Below are experts of layer 4 (counted from 0) of a mixture-of-experts language model. Rows are named router (the router's row for the expert), up (a neuron's input weights, with its number), down (a neuron's output weights, with its number) and show model dimensions 384-511. Each number is 500 + 50 x the weight over its row's rms, rounded and kept within 0 to 999. Numbers have three digits each.
After each expert's rows: a language model's description of what the expert responds to. This comes from a sample of Wikipedia text that the model never trained on.

# expert 52
router:477484509440475512522506517481548533536597505504527478567507469580442454507404570550510563477553487402527463524494535583549598576419534522512448533461462456531502410501543460491516482472546478515488471588515485554517514521453526417527460500481441450490566445501457543545513438453525470532551527545509507444489451538461465556458475501525517402489534472452411613494524488348516520457594
up1:475561550469530470596595430477576456469526499572562425464609483462498570408504460499493550487463447536434532440497513430547580482396523407449509470456470533550580503508565550501579540544495584507549484580500516516536477506454559485443504487517483581474537475396499480479454402532549533470550462490549566425618502491556497479516408512504426463515521416508428548511432525412483566513516
down1:483539500636492464611448480482412414524438454598492453561513574470494482509525536487546564565530551627501478567591539489553520531556498454434476481502540501540514516517527467500510506428608407506395473540475482511436570458519535511505440474490484521471529455581529527459473431597522491429424499488404420549549561437514455485545535504408520489457555484586460399514481507517591613506522
up2:446595551519516513512552419441399467519590479495441435466447523568574466523521469449427489469520438517472454508471480608585474546623476552477526498518484470602475528431559497456445556486634460454502447477453438555524535538480480521445586460485501507497499555536638512445521555513408490540513480472359558493504545586471576494472453445480599481427482491506492582486560546501399477399430
down2:439489454496573507486508496487506549506524566605475526415523533493481582493499534484576483512475561473597527450514472513528529538545567464420456496420458507524506559594525486421484513589445453571594506490492531561528535564541568579576492531455563534436524588511477431472387535468533518526525526543549539547431580514493508497477377467528435483479470458581488491520516441538610465486494
up3:444529511482498440504448613416447526481505524435479486528525572460490526460493489428488541500408521539512408460517511398510529515405428529597517415418477509430491506452565421468541514528443494532478512536569583499451442445529482460532450573404515545499436552492467424550502506484496514450584479542486465414441479545476546441510483367469532585515535476493494462469543427541476462392502
down3:542398504453592490494459501447587510535533423539548485583521558493490440415509547598643522511604502477513539601498496618489442479444433558549522488538537481503501459494497472464452444542562473468519443524474523413525500508511491477526505621468481403453448570460509518609457546520454511599553497485506492495632473563457517517508517509496452523534473470432469586528515581514537496484357
Consonant-heavy word pieces inside Germanic, Slavic and Nordic personal names, plus New and Mc, such as Kas-p-iarovich, Kh-ach-anov, Wil-hel-msson.

# expert 59
router:567451402350498456460468522440434462540466481519503560451510422585457346514516463595411621431465517515484463540459503469494447486481522537473403494485460453519489467577477485469511415481630479340471497500521442498485610568445549460438477550594480559519504477538518579543547524456466529437530469537520498491598367503519445544443473400526522487480487474479525549449584487472563562514481
up3:431457581502589460469438489502566562479502430475537445463506572537423444506577574487359543416479516495520447539569497457557486546391541592431492543443481600479495507472588486477511528466519449597505441461491541531432521482457408403517536484552582508465489523508538451510470541474424577516426496490497536482479538520426505512533459438527504475410481430434528538458466516431519536484457
down3:430575519499559529533492466520497517543464502453485432507553507457478587506492392542533462481439504470447457469461535454516502542475487414476511508477474540639514459531501483555505546467449418502452524573460372480507461455506441558476459545538472538491560459484469538506524478514550528523467447534521475548526533534507382458497498479464430512444481500507547472414395630476517521544508
up4:428513416555544469549431506470524460456452425561515487424553544510472467550468522527504539529462454517472444472560495507504542509513405549527391442517573563513471510474507448579480487500504626523490480519557591526500531489523492477539472482537576455431545509568399520499427482502514473403481470569411578565446497473482532495576469487502419476549489491510450544527576404593573491527441
down4:546510479516427481395476492505482502557577491484479525517529502531570516562447465379455539518530364541448542529554533553504482496492461526558425592494455536579525538545485492512493451527434519547534578437483437468427526550494459567449470479495567611519531485464640566464477541531561492513508468486495596510500517421494478488483542515457506539437401522574440438502468554473537487511423
up5:447504461497525536515492619443514503471390551522565533437518502560581450451532499532515569493575390541445505483396602447494510434583480518547480431501549501440562573602530479513493524474503431494521552587505530533474507559498482447513496520476435443478458402501438440493459482520540452470520488542508480500544531445492506405473559468521387444564520422482404465419492463451578520466549
down5:557482427480561444566632520514450541437482540570488459541504461448352456539439403464513471564554565461570535491464516517552561465571537491480557534500462483529472552429434505531455557462602567529539455589565473481480519492471600518517532517513554496594458467481351557499538498386430538492401627427416564548523411548470465533484454514497504511479568452489438444477449453454536458512508
Numbers and words completing proper names or titles, such as Ward 113, Flight 93, Wave Blaster II, Primary School, Racing, RC.

# expert 37
router:547500446423429473484521566416523574491565477475539494486546523440460540509501396534447555558463568492489472583450459498533391586555466552567357416502454449523464583533426567493530481415522492612533468601502443478540557572475520502402429540535453481582434489489452522428491422558524477469499501540390557537532468509472491499481597517544517497468453494471485434492445596452521527455526
up11:449483524554579507486440453514557541569505461495503589520464405618498602559473407429474556428576581520479475477510563569509539529504436513560428480504381544496540486486414522427566507506518524492483441483496497435571488517498389588523498609456455558607438532529575506562577513536481425473508450450536597490477480568468509580510499543543502467551551487453441543432527512540431507488482
down11:508440541420519493564481532527406533467505544567472472546502509493417470470538459481463451427490411472601434415562555553422516485400448546610493469454576568457522473463484464476456491525515501537553470468408501603492610520588447551544503485565492551442626482473544512501485486492433493552598460567511550447498499439533443479534528404560482490496454522516417461515478492491614503494424
up12:520485474561457559446401462505527434496492470490484544518513562567454548414505467471577414548569458521581460518280477556506427486512506535575565470468536515502540563457510482526504604647569397535560455448529474590415482503446479469439495482546521453455472481501439519442492511504503483465483490454521531437508486483451498482478476552479558527482485519521557483480564499511467514503444
down12:459490432558400468463482491527469586476533532425568486438518470591523437526560569489411461514493466495467569550470578439469457504513603550470475498499435508404536460425459553517508407557516474490533566571507547474504528526579565503468589556482512559415511476378533517542490506475495488411518524542524456579505479507516424457506493417547612615518520597575548503481424455497481408477507
up13:430586490425483516508526464557551532401508442469547396537592504533484498476573546515436533449553530477579496456440474460505491564429411513535495478514549422449504494481566656468406439483509493412535585482457519489564575491408530540542531504502542519476498535515427587404508607505616462528520426495527473530440516427482496440500569471533477407508547445452564492491560581595480463503531
down13:492408587526546516505506562572533542500442522534639419472462529545520666513544481543447395439523512585467522480535566523514508442496435527471434499429507515448456467524574462587448477438540483555477493497434435485433533463413505503540412528532433530545569508442498526392514512454431484479494523582499543507503519512588436575504467483553555486446527473521514442421562434554458435458449
Semicolons, periods and pipes that end a cell, list item or sentence, often after numbers in results tables and racing records.

# expert 47
router:498577409465551462468460419495515516596497463453533560484505473486543468458408503492521527465500545455551464396494490424497485516449574471509419457477452481585435515482518610553593495465517582412547457490527456477599602544486480494489471500466563470510458603471532576445500435448551475540560536501341594439565527491528533634502548475449485536531511483428557510505447474463531513491476
up3:434532593491508587422459535556500507483504494455561521498482516464450499618408461616411464516518580546462516468502477398429458421468535588473420547566509562554496477420557435555494485543519465545463571488557561538484439556487547516563503554603509524481484381516524480564576500507599495531454469397460490445452530479485515565478549569559500519496517539504483587377552437479590576454476
down3:535413510571483498600458468527423550525438523518417501527550465469531538526524579529546509468504601367550572499532514479538518534515458527553561507596474550595425408528431527408521543413452421594508507553498563513511537451535559544495550442429439467522541542466532464473498570557464587433444456456494504442500477586457455637493486502597410509446411531528497500502484621460443498467495
up4:533560515467587533443551334509490525497562473544540405531501544539434523508518470457489530472458582483491463502506446467438554462499422509527477417548560412459586569496451560480484540493520557533471570551627553655442530613551439531478504456468514546605514491498565548538546448549499515452507433496495496503578469502550510522492446513529475494521498437468558501470530493509468522476537
down4:488440486505499546533555539438485524440540552606520526594403476511583424505411529545482552444512452583607644473597531425466407488522494582517525449583478436436502467506470546472495484484563547495502402486562478474536493516415559420482525538476460627490498491492417488467583561486528400558416524524546516516416448502501517509536435532513520526512473529543394462508514556563500379439550
up5:459522486533502474511485517609475504424479466519510417502468457578500474514532441488545473402537508485457463465570554453443526546566537480457474414508521489509399533510530444502409514454503393570515421468582458574421476517440533520458408527441515534565457518521479527464510498448484561561531465499406433574548488574507430476489508515517534587472536484520549393514467488515563513472534
down5:582498435543492440423456428529511504518442485477448533489546532417499509541486530427422487487422538493459501452491548520513476482549468548435457456518538374567565528553483489522489411450481594475525529508476505502474452536479504445473541492600532517603490443645622450429517536492564484521620450461525587381517513510494389419425566482591539561453527513485438445503472461558521459496529
Prepositions after motion or transfer verbs, mostly to, plus from, into, through, against, as in taken to, moved to, aimed at.

# expert 55
router:597545547471476488505539471505530479394521508548533567464470526559463436477461490445434514529572512441594477490440478488560555572509548497522532497444553497414614452427560556512405380491424514523446418399522473543474526510458559493503478512465537521599510615487491454411424382495601494355518459508520522519538498471519518492467557469554509435544484545400506515499560436421499473448503
up1:514471511635443481573484570424535485381495478543505540515550444431548509489519520451515505468496489466541468528575550532659433432471584491505512475425427466478549430448361494530501530554439578460505589543463476447584507409458497444526530439503497460470539530441535495590458466487507518565402452456548513571471562467535532518437506551493532514529496462526576445560449524445449509523549
down1:523513522554580537481576559463399566477400525526528512475535430517514502484466450539562516473560556511478529519517559457499555433459470479563518470513504603458568511456530496622544443559496564525561457502525488539494614497500524517564437559592432574557500483487471509420560405523473513425569534536398548526412454496447520456524473500478446523490451470563488521455585470550496540519424
up2:414557523531472592448563459616580390556492481466442491513431484526480519437496470516548554505483515460442517490483585487544451523445508562486531471511464475551477477434477481508553534496445497547498502484435513485549440473530533509510502461558605436467449513414533458403562534593376555458520565500520492561558418485422459473451526444401570540426583516364559519631533479584477554517501
down2:383582396527556441459514498467448520605472567499458515506519417590551447490549455521479525483549474485526505594475551405481494502472606472523517485498573504474563460473524552460498537539586434510443445493562462587649520465544564490463447440541474556527507487548477505575515524423525483569480633499544513461612461483535535438452479491517445484604514481455417417510518509500466505465454
up3:483488516465458569567522506431465559512564524476459539511419605569482477412457515521569494397508488432525508486513511495471582500487528550508603505517542421541477517525529460497531419556472504514502568527422423566600572495449480478516428485495548482549576516556480535468494507474579548480569522443470567571503520523537479483570455525508416478458490535531442468481510475540603485559505
down3:556520500483535569471548487510540484525472442481505431492543402682462547487470507418476530472497496543484524470474529493511469535443614617418472477464531483539521589437511445499572411356597514468520413554433506504483515523526546573497501490492447560520504566507557504480531533532541558471463525441487538552520482475508470511489468474443564545476529489505459480450393548494409532490414
And, or, & and slashes joining items, plus words about names and kinship, such as name, title, named, son, father.

# expert 2
router:430509474381531447464516564417514481543484469541499546473485536554473433438456573513371602464547506545454490532542539472567557577464478565557394424490436532528570579488511463524426486457480506459557510532479451647492605535602529418500330441499439489509495609531393566516584476483482473476389464584477534388512448484433476540518413509503507543504481566521473523408531538416525537506496
up1:554456484479541462428510485440476580473499471525538560461568513531374364543469493497485427464564509415479476529542471417437600500528519555494469470533499554554436498438464482534523524453456456523544542532513491492504499448573524552485435504541429361498578597506403526423402452447501460519510472552493510454503488546356493611548422518463470503452505485554509448534472506576515482613491
down1:472520477580448499418389494486561391485466475484509461484475505548537600549502481423504445521474534569430524510393445468506497465498536514463478529464588480570444592395417541495454543485415459505490546534480585475476510485459545355539556541400451539461534510452599577538494539433574519421445522443519575571551538478472531529488451522541510491427430451466559488480562525469516510515528
up2:497453515523552451543425636542391476530537469455395537592518570487542460397429458521543525548517571468488511550492526518545435522452477434555475546575510453466514440471477468522584419508553489451495521493497618449485611509533433438430453645511483458560488422412517504508445545553460581465482565401526489494485520535455503425471547519456466528533470450599502456498521560537512483486471
down2:482518537493471495408434506494436478472500550516503516529503526482491493501593504455596631461485508458457533513458455563423606386520529515407563398422546447562612582547528545442461483509456532488533469517534489565461496459537467530506438438479508461506467444499462494413457506474500493515494537555423498547573329487549519453428515539528505453593518500472502553505465529521543463514509
up3:542479522444450542468470599538553434497496398523468595557548492560496440474451477479442446478529481437578590564459472388521439492468529535530536575527487513536514434460484393489552482414453462511505569449528468485462547446531386385557394498627513388547466548435555513475531470545443492470449349548515467434483492496528494519531505498432514533524578548482523556533457546633502483497500
down3:529481460478485517517566506507502558513415596511460482450595517535547503557509458522457461504461468440422533415532437527516494453524524418481523562494545503485527482411462476535560421472493498444500466532498452477471412554405568585424475560565444583444480445584418521467547516476444493609527448404410493484365556522453518462534412509429477581539441538452555440463481481486383488571544
Middle and final pieces of personal names, mostly surnames in sports results and credits, such as -ley, -mann, -son, Smith.

# expert 36
router:515569493495415468444454441516426520482446509448458513487496431526555521468455467550498504485529485480531471498480514447486526509470521506468441490500534412519510473549515505472468558505596423468517472489493441519575562464394468451499577460528555452563494536523425477501475524487488469544493486587407554502547469394517479553588434589497446497462444516448478496517372524491453528478497
up0:502506441387478437491579497447539556512532536559519457457511503486498431538520536504512451445529480508495491553563393527498473547561598545514554584513494490484448434528431554491571539563527508495520551565493499507475544359487450464487494475463518521438456481534498546495511443596542501434496548542480551506477545478507488411488581522511424476546530467408483557427439553533475526459541
down0:450493466549482441454465490513525579483544489539434414469494490476405447467479587392543478442510493473614551521511479507461460490536569570552479539509474451562456439517470463613409574429529610496451624582518511557491573427484479507379636518498507499525534448385484629456404483506509458513510521568560410520428458452448510485563483546450384489465506484488535565469464510554512530499585
up1:542521483564485550452463611457626431378492523480531436470551493561567464539483418513490499500455474567435464520557441568513452507420462508577572474496487530487497532513465418519519526551494491573514451422571423501442532450559427497491513520521448510538513527520450510443533515509602419478493616435465500452540522513608500449471491495485483504534552413537444550519501498381528521478529
down1:478420468486462525515479515493490500529530496519541442507541526496516425486496557461602500559513574438559555493487583489454558537497368490512536452503555514544434466436498468471454550547603588588488583557495427509510521566432462493488498484544482470444490482580521426502401581473520510491467492457477475503489499535561538484472385576549477356411488403464525464477483472496560548447461
up2:556508469559595423480462393467554501518481431539488576502463463510517531424505498549513528490505395557530478583457528500386521459543608589457436464459533486516560512412635554527536451464454523468514480408427487465482491458439528504447433549530610513419482497413546549522575559468485531501487505548605534531566511469478470458450464486536505467592608517468564600495594463566490560492520
down2:590513400542592558436493507471576555452496519426469392558499592509547574438435437544405456408574578480527495527419531418517540447482422452525609428582513481409557493523465510485464421492494570456453527474508522548549512474483559559579543528470501596444478476577413533501510485540444445485535579397513499557483542430519515502481524487548581514509427458460527477449514423422482515403506
Prepositions and verb particles for position or quantity, such as over, under, down, off, around, at, often before numbers.

# expert 20
router:455564463496442465429500483503421473533532490513372461374575496490548402503521512591570571465578549425579513514544474467544551515451592542522480502517462486497554515563558444519523487418574446403501504476534508466447529505546455489516460478464442508513494497423478489495433485482512478499474494492466525504541398555602515629453542542578423479610459444394509470576562559424577546488463
up1:476539470516528506493508511518470496579498559550551504484390479460502435591474459476442569408467489498539489500578429518540510462434542540546525503510516449569430504423554475372454522462506485489428531406475394562563448598482513444502422410421578447516467496518425524473476569513553462534495555555608497501559584498487516516505455504503472482521424558513512474426515503512504593487431
down1:468566520555592526495508527498539470598430439513456518424458517474497441468539411564424548439465580528511492561446451507558435558531470422445524511466428539559460482500499525402556450494520511516565498418536478554483507567505436589511456549487546579556522509478453555520491521599552490502531484552548389504413568525512488496590562505417524493519566452512475401371517422505529541584465
up2:478499422536474503488416493473496425367469541458509578497551502510519519600466524506421534467453580549570599565574492437556468549448472465475522509556364492528496520524548511506565443576517480417463496465459636598484504454470528501387489499459496517474501512491460484492443520471485459462572506595461499561458469500455500454464561483514610542465432516489485568488562552537466500476424
down2:504478475568451519584473529555405534465547455453512491536521500477518524552466423493455549502533536394556502558445329538475452465611470495516445516577542549498587519382464496480515531529498503476418471454505582469415457473540420536480547618468475503534471415578421460514527466513536495523471496489510589477458556491439489542468462505463498499514556534526544455422471402577587506504469
up3:469495445559553461445482518408535473363504510417526501433593570516553543427493434466524456578383468515620518563508525585510494573508567492475519440495435420472384531462512517533495463439451522418511558484573431474395530529511508448500425518587554454511505566437539568501455582465530523466445429524536518523487423415428568506455430475595437550549517515457547550544437525539484551516450
down3:502594477575510467452517465476473510436410440437431480411573488509489514510437495439604547551382467437461492526537588585534498557475451578515492618501473505523415554510424557505487473459490431447531526439538538472423505494430423493524531547517476590449507505429475460541431466394566545497478468405481496480481542480437489569451426472497388512366525483454631463528447430507497547414468
Single letters and short pieces inside non-English words and romanizations, such as Welsh, Finnish, Polish or pinyin (w, cz, ō).

# expert 45
router:502520570393489473513475485503428404515547486469473576463547435564526491462482527442507502529520584564572484504548487463482471473505504528538520515517442428503617481604591508557490594494449408512412468604497467552454531543530564410504443418666435463575372549425462471421470493465442563408548440521456533436591537540516490479488589494563597601495536469493486530490582459440533543439609
up0:441501389462536487405510481496503539524460436608535581430468491524445450447531516582470545568516547524445434489435505446526543454508464572476525580539497424477540468440539534533568490575491440452458486470450444467550515480439465487465576501470444468562476521470532569500531474504452496400509474447502400487491530493522518493408500457443539540495600426527533551527473480481495493535491
down0:417514614505451490458490476445456467567513380560516506491482498560509510480458596502456494538416468556457436442453399469534456517532446535523392551410481538537505492439437486540521518426460504490528526504513519417505432532491449468503501461509387522388431472455525554584574539504512555402474456408570531411506545485579465477550530553480485494516427454457619458493409537537537575447444
up1:619479538465453418443407465500457600502436474532568611433465559461459465414465509463605500564514514503544418490494477623500563514515573499449516459447419514510565557480444539538543429495567534621538423484457565512483532513518501479542527418399500595567487509450517471485432551443590507385519452480614570497533513482535477478591445542498475568480562520519499505523437535459542554558524
down1:550497385479376466539545502507500576477510574531516517507432480507484441498558551504397446535493458441502516453506424534510470433509475472491450571473461419548462535524527542532534516620513535494606496464513491533575470428526553507572503490497464522528481529441451490521471543554409492425469496453500557575443485499486598460558533467547514508446463487461431493477511463472386503502359
up2:408524458504446448568542506437501548546498470499602483545446546491459546531489444476520552486486513483538427497520563421541335476408525576413555471532510445587473421441528509423542484535478401497434488522499529542532458433571507489507630524558572442495438541485475553481558428448417438510425576531556451453481478530514377506517534455555453596517531434497495486468492610483530453402453
down2:469479543509557454523455446496477454449475489418456521489504543518493508486518586498474510470558474488491523431457561502580514461470571569437553477632477504488514404517582538474461578554449583481558511551415571513473584561559447572507479569474513572573439485489579494568428454436441470476528549547519472573448528493453448413534470544506533484479523507505425567460461448484492453506536
Nouns after "the", "this" or "a", chiefly time words like "years", "year", "season", "day", plus relative "that" and "who".

# expert 8
router:439516515473555512410456500499448462536489510572537468440477422494480563458534569472496517501497474472536461489520497567532496564439536478460449430380472442570483560537488513405504429439589506372495434505575479542500545579492385501517483477552495506531425527501570489404518472471489577479472419476414504482576496572540523584437521510619539556567579470402510445475561563520499463441524
up0:557560578437486517560395524403535498485519455529537474501511455498649542539439497498486522576487395571507471498485480549464446487467443504606456511470513405495434605436450558482418454466535535487571472494428478535480515459560452519465550600496406449551541516543462526451509477540549465423498426431414420489522478586394446524624470456458450542574541447493417480502469624510508465461480
down0:518499470568514496525534588481532581455410602417508532497517523525543512526478542505480483510504425463576479481483507471503534490454551530538567466589504499641412426451500557503508573504560548507444466515431569533451454486593449551493412448566629536520563615512481463521463521489470454526489496574560573444478553582486513507505470611499518493606502440494465407467471407468560482499529
up1:534497466637464526440478517367474540519531526478545451472423485561394494427475558509484564517454437449496526587496523509515535453542568534507537477467509545446478496408521480470456491453607444434479533613502491590639514582449385470478501496514584425457489489561548524476445531439436458477522446528435470577467506553487567528485511478510545540427478528474523461475532435523510490479528
down1:541500531489478577466587492515434531482504503578509464522486464480492505444553531499511552495560512494485389471481520420596597442425559468503516469539488568522548540461458475483445517547497486420407462425490556536501480529467609559485479476594457569400493528541555603436451476463449570554508576487577466499397509483506489471528427460548539584566574450486489512516453576517356537536438
up2:476546600317485497468501492515548550498549595506573512454506460498465437526530550588464422425499552493448477521595543643553500563484548513470535498538560512532542490473496466500353511524445560506536397571612428507491416538506435488407580449485498422457506508494505444466443541416544482495453587481485429469569489530439540486526447416539555525447477513519508542534493454557557474550552
down2:518534573503458546465453506525518383480423530509498537464595485506510456477482527510433531437515569496480497490550452483540555496484486561527519539538569404451528472579484543401463478525534359543459477506513497442430460508570509542524527524410452545505561484509519519502468517424471397401474499464447469519535560447514523462483439480440541604525470545419482524505446569566460510404551
Place names and geographic infobox fields such as Country:, County:, New, South, United, plus colons and semicolons after location entries.

# expert 33
router:501448486428452456398451531452501467506520477485447453459441454452509551496558511526535477456479519523547472542413496431588540546517568465506485440523522497547517462480522546444537447411439502445430438522425489480565473540438481529468534529587404498482536609445466428507522557511511481468526400525449529373458546545505424511534470518427521467498455553497514511545533416430512533497598
up11:528529420518484566505508445502529523419556558508447517463466555517449444449546567490473469378586485505437449519516492507529536465479476589530533523455528608439517358417521558514494473536537431477444522481405509554423446502482497468384550478467493394559527375509496554456514556515474462494540425496463556539589480506449443544493538504565516514490552585466483443520469425448454458566549
down11:532484400535507515527455475428503531484471507481476527427535462453529530575502465433531480553376508549529506504570586482512507514444510428448526528573478467523463606535393464438513504528492486550597533447480472491527470564403557649491447478387538509455470566532567476414518475599516471444527463443395507472422543517470478483486558563568464512410478495512464500481423540458430458460471
up12:559578419419485471488427461541429505501452466530487486514534573566504581488512496562439439560437489504476603540473507632461429502517538453462568449445448517413516646480543482549488497511464479548500535524567522587527524534460561559468524469525516528431462532576492546435384526560485491506523508538569491528440419432528560547478618487487420529485430407460492458557598462553460498529462
down12:495429506514429540530592407480475569423472516546520478423528464507477430477455533444454543436512399527467548429486388539521585494570426536439414514587484432519566405548543587584559610515435545473525453483480486474487468503534562496431462551524467497480472469492627470595473518415579489480455481458368445515482532481548447519556407467494502498428479541481615537480486554536538464459507
up13:555447436566437418468453486488488537473446511536543540503542515602504551481450528566501524512539556558559489499411549466415465469423492414513607467511543361611500544492528448491463617526578458453516553456493574533512537503438519534519577551506568516477448531406493562551408501507465493447528486507455539489480624526442469574448475454510489530496508450537507431521401371482527487487575
down13:462482543517554472551583376582533482533424553402544528505539441457505453491450405539406539526540531511506525534458389550565538459502533460543457453507505488437547477581427606562475501449427551472535462630535531506522499472398422499470545537555516556543541500412489459493610542483519582512449567460495516498527446562497515493462477538540424459483521549505401508519542423383544496548467
Last word of a sentence with its period, such as "males.", "season.", "1996.", plus table pipes and field labels like "Genre:".

# expert 0
router:495467429458534502402569481443518483517455458555380569482484529507532477434477534533442482583522619443600458477500437470503470564534606498506442444434484418476584523520520359462502545532530535504426520540584502539478545527410523445537414495524488449568494484518499467490559465477516518454456498501431545489489579491487441548527507550500598574480469479506486518483569469518545565523486
up3:527560531456477449524554566598499500442560475410510486428477549436506456510554410533494507525506477473557525533494496524494483423522445499488521551529593502483484416531530437462556532512540498495475500579616501544380514545528562533506481436477526420564492554509503457384582579468519439417550602506509541434505441472564547465526480522466465514502571472485447498486567504475528563530479
down3:458539444496555527567587529467562415515516436609545419510415521535469506536510527534485463449472604552583429483524458440509479473466502556527505506495521465453471476419448537533528516545518567444491466432479457564565431425535494552447426473477402601519347516582545463482545473492466507458599498515543454493465512483534500502510490554504601422469589482483449545521474481362577480515516
up4:471502462536533580526511545554567467390556587492365525489516397589427478401416633423496491476473447511527513476593490515428478477459501505468472621462474537579489501448493425583553553486549449559494517455487536539560490526496485466553413552494470546518525486489584520540526496438496491486559521467459573505531492523439429586514582470475448530488471512440572504410486518492540487415475
down4:519527512452446438498487479529585446575558544425519482427536481558454513486490527515503536449494484530544471464441569542495409471536584480559496300454624448505554547427570514458476580521466390501460451420519510527338495423492542567521465480438487475476480504521435473483492490583488467526374404488588628465501584517521523474658500476468500494459484484493442482462478506576541422464419
up5:551506504492542564508541532497374489498500558486525449520452590500522549526456526466472434520514536535509440523568496513490504394473466611428465479520481467438378488604522620447434472523396473479470447401404493578468552541498528533459420568515443484476504479522448575456561501569556594498506552467476590475396552480511530502613553456407487546509588477570601363468532584513501433604508
down5:567468444519558437425498470511508499402468529524578494482456539535493536579482613421519513414542554494596473490473503488476410564501559532521435442535438479500481535423542494501452503472485558425467448387421475538565523608417545493478467485459422518511420492516407475494441558586613466433531615448492504454533499459402516388491442506434521392467439500515523448487569512499433495551460
Common nouns for groups, people and institutions, often plural subjects after "the", such as people, members, students, gunmen, company.

# expert 46
router:524528428495466534501452538512494480548426469465513509377511419520502507457338529492503474576525536488475486521490457505555441517495459464546544414488456463540480537528535599554440400550574528468507486516563496461471598524478545474454388452535506471508442481497574528460564561555483554486512545588403474521543521573502431526462521378480530480456527536543540502460547469507528557511580
up0:507507552501414577513521536535530364491495615473546481441437394500533519489562501474655502471544572435466503621628438536575433513535442521463539455480409452611527511426554556503471408470479419522461435525647517448473426445494523418516509468520453461531514571534422556486502519568442499536514459417525464527534402482461497486531504451524485559447509460518419475496531520517503502502556
down0:459541435521513522414512545472552559517525508581473514485536486496430546433577598456481437535635514500615510507501539488523432538561491505488477448482546528488525582437547532445463522449617548504466602488513575523463514517551450466543486409469474463523510538453564408424430531514464534468482503513519450594485506524585488455550557502580493428462425407451404469502330452486601477402472
up1:582451520515512463501447515488535566526533534541492507467412398529483546459459504450383432564541525514586482535548509545524457540452446497432527525543536454548505506356548441545500430479542489426581496509504474544504520496486565546516598609547553474548558477451434507577454494556405427566547446494488534666566459504508438494542517512489545525525427586560492450514533576526408550462570
down1:455555462469552563391500418501611458519536501470481569443449483592504552526510509546463441497550588462582565525511377477383551439530435527507563467517507528511540513445456570373557521465469507549525422426538516480443586465388452425448533538409446485577460460524570461584534491440453498423406495498623511532430551471396491529508525477427577480462473506524526475554549545522436516530470
up2:551553462511395459490529533498565408410394497527611506427468504406564459498454491504540456507447544490503481503460506529587508487485596506520468462576463420558470533486391486551459511485446476539540521468454465530484391520492538568503485541472470542429551470559495513519441523509531605552441400508443614535445485541422512429424603474519580515527592524551552559513453503586528527550542
down2:514484476509523439491542528505431450429571421544415501566456571486472440453436481548421541515576481465494527474478555522411494532533523564477549512433447540472487579496503521543511440476444588547536408505460495480502568487485378461528506457490536503481407525551465583574471494471540466522607560525432515446583464529451536551599589494500452432530500494519490542513523555429517579507550
Verbs, prepositions and nouns in sports and career narration, such as won, played, signed, for, season, team, "rushed for 112 yards".

# expert 14
router:450560535437563490495495500484471510481506461451492615383490413486487509437410579514586556445493555482501526515546553538529527605493500537534392525502530472545482518517574473505492491465551473474514527552631467571501524564503493473547445434536559503521502521454573526447539527542606484536466500496519507475465481477495520562439465468499539529578452530389499512532511444471571501520540
up1:501469461494524541558550495463467411519626514564448527462576434495535530448436472590458404554501512582595471515548479573512514514521420484522502432482487487498484515474388505512533386542441523526500478519479573546455579539537442480497510616487511562463447491552469508591511382563529516558478445401476546555484573491485538519568433519612430440457395557383475452558615573473477500470436
down1:559504488430470488370569504544557505494564535436528502454505540534450586482499462565461601483498486490477560544501516504560446458480507415514456549545462536362530590525510574535423549515408487468486493427535577486368486449476525478460480481591426510462391555428544455542444438512502474450407584510558542413497599499550496463565481544484515555445571515479526528471518486494570495629491
up2:551458432526519473582461472453474480540542466515566495482509563466511463426499582483544474522457471512540513491502456552464493564478495486413466499518458496537478516498513518488443508519520520470484475487506568493587516457618548511448488454463493501512508419526518429531507446566542455585477546459499545541447579551594545546531608497475458509430452473506560460567443628562548470336535
down2:448553483468511547448590497523527503561448388511543497558504554516465411517473525533546474512537529459536566450515454581487483535500436526500579495501486485558547398499526498578413555494484547482428495540520540523587414517525519480517577424437509449539526457560498546538441542389489559473560501556548493536465507517496508547559424532442581411408527387462470493529529488522563528557472
up3:442372502489483503523474474469564552497564457512641442528560504456505557362498470543434493483555481501548504590470494512481498439459529478556448500522453564419354508415471481636452487446549490502581481529473514531522553556557503520472610508462493450479611450478462570538474485514441487487490484418439518491463470502458470513416391438438483496472512551467490404547507493535525511438443
down3:522527446526550469566463470496507460455540519464549508527511569476578482486507516457425494497508444427445462499449573568522442487503542470520437505485518411514576587407463453515514498405431509413561505508567394486497534604535437546459538437499505468573521555543502451546493561410492487491489473509442483440519494507540467498509510596491444436491510554476498469550462539492615481460459
Infinitive to, modals, auxiliaries and negation inside verb phrases of narrative prose, such as would, could, not, have, before.